Weights of a small mixture-of-experts language model, trained from scratch on English Wikipedia: vocabulary 32768, a sigmoid router.
Below are experts of layer 5 (counted from 0) of a mixture-of-experts language model. Rows are named router (the router's row for the expert), gate (a neuron's input weights, with its number), up (a neuron's input weights, with its number) and show model dimensions 256-511. Each number is 500 + 40 x the weight over its row's rms, rounded and kept within 0 to 999. Numbers have three digits each.
Before each expert's rows: a language model's description of what the expert responds to. This comes from a sample of Wikipedia text that the model never trained on.

# expert 20
What it handles: Articles and determiners. The word the, plus a, this, every, each, usually after prepositions like of, in, at, often in sports and season text.
router:477433512471469458529517510554565602486472470434459529514495556486500522499489509504563514560441416469468512468494529508507465481465458471508509522502594468507453471524554504529415482438472505510495530519457500468500424456453454483565524486595521512493424571526494454575549498454593449546514604451508505545531501483556556428552432425497477430532507487569545489526536559460499537494498465472542517400546462532548482504491500483582501451475519427445465470510479495491449505547482530539445487496454547453517441513472548498460459504478514522563473544475469525501525483483478478506519506560512512550525566503480522454488451570478525430526539470392553501519558493488503472484466405546471518600464496508486539481575536569479496516501542575460528509483495464534559519490466513
gate1:493491446526471507549634487528496555521490541421483484501547493540457461548491540500509515487420402501447482538584453521570475506499509500535430489476457490527535505500465520512451428507474554495419500447444424536477487512437468518487498573480474450516447461492498492430526468452541520506483548562491546516534517486505523404466498479460441572521487479540450444550500430497555508490443524549472489522508603509499508551501501463472475550558492550446536536497493495491539486570461446455445506488485448543578473529452553600468510541503557489490462479459555537477448496516512505424511499521467473571465550529525546438570475547594456479491442536508418504535443458466451493466497484495514486562469530532497515526488493520460467504530472521450472494431486478481485503505526546
up1:527467512523500565487511511481531553521518539481574527503499540528468415493492539535471530537476412485450510544488468480544532500556483511451434479470480496453477459491459486522391450471468542490425544490529474508481490505500495473452528571495490532505447478542506480443518456477526519509466529535490505524551597490509477432448474461461429555503481473554410475529548472481533497531474482542517492454518496501494561518443464463503512598474458505523527536537511517517504396594514479494526441480425499546564488469580601514468517582490520444506481561480573525508464497498431489487501481502433469583516509492553571408537467516563535511574474504443429504500595451449430509556447469493477475464515539489465516541456508458441495471491537497525493486462478497510434475528485553
gate2:438395500500493508484489467442512509525542530454581478471445534420501444483485523484529485491461484514448445525496483479488513540524518522512541403493458515482512555450484464529438516475503441540544462578531589469528513490502461552540423554509481478442486511527537495568476510514526449494514480548493453544524554508475470396472466554459475477453560511512475492481495459523451515555520500571505441491527513494600510532591496419460583523509423554458509444514499453483450507411557472494446518444486564501513360564467502509499440462454492407498559532471465498486485490551540524481548410496451445477555464497575503488499521472428489448509513483408540463530546473519559483571463475486523551504438531485488505449496504479457542499517557496525485472541476533511545571479497477
up2:418497483549411526501472488506483479472504508468593490474476482434472433497499535530502461558430458464482561538451468504533474501474544500542563478460553488500487547451501480513449486518435505515507539558507552458502484460468464504495497566516544504463505533480503457445483527520499494514450575515487370538574562470522490433483497576471477470513559468500497442541487502529421491561514460486479389521507520572482508508522528440459558549516556496506499438510490502495492533455501462439473570344483574519510463488419519515476483485442474473493534482490455437510537465548477526463525458496515496509543433554583508491489480425482516518527515477418519447577541515582515499553447419482526477500485504433511469479471519518518532496539554454480461503518482517513510478531488510
gate3:452523501435521497485506429451480532530474498514482519446532549448510437477477481441447475537419542490458575526466541505451532434496510469574487506531551533420530452540546514576473469401512454519529454529478473466624448482471521556495475521443567511450531501467554450485477523574491478455477526482540554423471459506538510518541510482517531458547515469571531625444482469582524502589537502468467529488517513523471442511483485517488510523469550481525508472507472583503466527543498504502475435517469502451492516521525451413417518505451517519565502526562480553527490515488479484555502488519470564490548520424549407534492513528471494505503542521609525504515528503491500421502510461521497570466522553589490517498499531504487504484471507472509499557502453426593490559547519550
up3:542530545474552487441531446464492453543537464531463488468528568507494506438487459499490472492471521501500559529443484505479551484509488468547516498536598493465485443490528500531422441427582433444537512554512496514646517413475533555541550504435497533506519539506542473488509567536519509477477490476523504432489414540540534508488537455522522410504439504537498630499421512556490453488500519482485540531549533547457443502511463520508535498498560466482459445463459582464467428477516512480492471491469452480551495481466453456438539479462557553575555507491490576469463516525475455546529556518489529496534528469561408474515531576501473469548561487579508468539516453467465481461471457512459520466536512539445529483507530554531500537477519470530482561560448477569492464494440544
gate4:512524473475514447543485548495504500505506400481478436478541535499439544519497486502521547545531460482539491461545561522539469565464532414503541558570530571469498541472516517557468498518542483485521559470478490431457526531518489602546549479531495535425411498402465502532535554430488493485481588468439467490516455573538429475423470443429529479464494466421585554474466552587553518422478476460501472474469507475509561556492467508546516552506500469493515442482508494474503459470459557519439509497538518493538478479497468416558482417485478493571514500513496500441531509538500527502486537477482516491514505451512521547540482480561563460521437460479453543496513514491578532571490566532497503564495519536503507471501456525546475541541531504461562499540550433480573539541520435
up4:516531495467523525560455448524485484540470387454470454470508529484447521537525496542509559602515469473527485505534531526544477521477545451500538541541552572515514535470461469585527562516531521490504499450476474495440509466501454547555497513533461465424425486457445476506473500482480474533525560436433456470492494603498493475453444467429572445505495476490486513462464567533526589444512432542486511491476494477509538522485505440524548549467552463487497492440459475475581436439489548478460473490436532489499479493529450455568492457488497536634486450468512513457542529587479468499458538458460476551472484494512495482562504415550517482517487479476397520481532506482508473501509532503535497611564556523480505511516471576509516495583534477492569456489593483537595554524539344
gate5:486505455469515515497478538475545524461548564532529529504506495455449491505536485503561547498451563515522518424490486552508524547476543532472470444510480498507513529448494480525481490484502520492434434482483468426518478496451461456557534433479492495446531508589495481528541539469515475483440604500502454543513489440513545568565514464474532490550457470501469477494564515422457474481464497494450432488608482509404467457435467448453548481526585556471436521505500541477458523501479449421516494513489531436530556518522524513457477494601506541497506546526493481531496520511456441494456530496535522494471443478494449412563504579491521496485553442508495426545453414504463522466502427456492536534465487497472547497548508461523506584430518554434514502481491425538487544567569499
up5:606535508459577506491444479517475575484471491482464566520455493512478479455512538560484499477464529513455506470528496505499471537512519521480511391496528502484488520491437536477490506518485513494451492481488517461475446446489419458587517480522497520484512503486499498558536477545460538497531478557418527457531455494506523517519440490489553461537474451466471488498529521513560521495491565445500488467527492543451491508388475460509518458500630556489364486517490547544471464529517468509546447507403556466555507531499553574510500516525489505526447531547477476507547459515531473549474537475544512464470450440491477515491483484496475476523521473535505446586474525438478469485422455487462526553501461501476459477508499467552536546436523472488583506495458418506435589486476488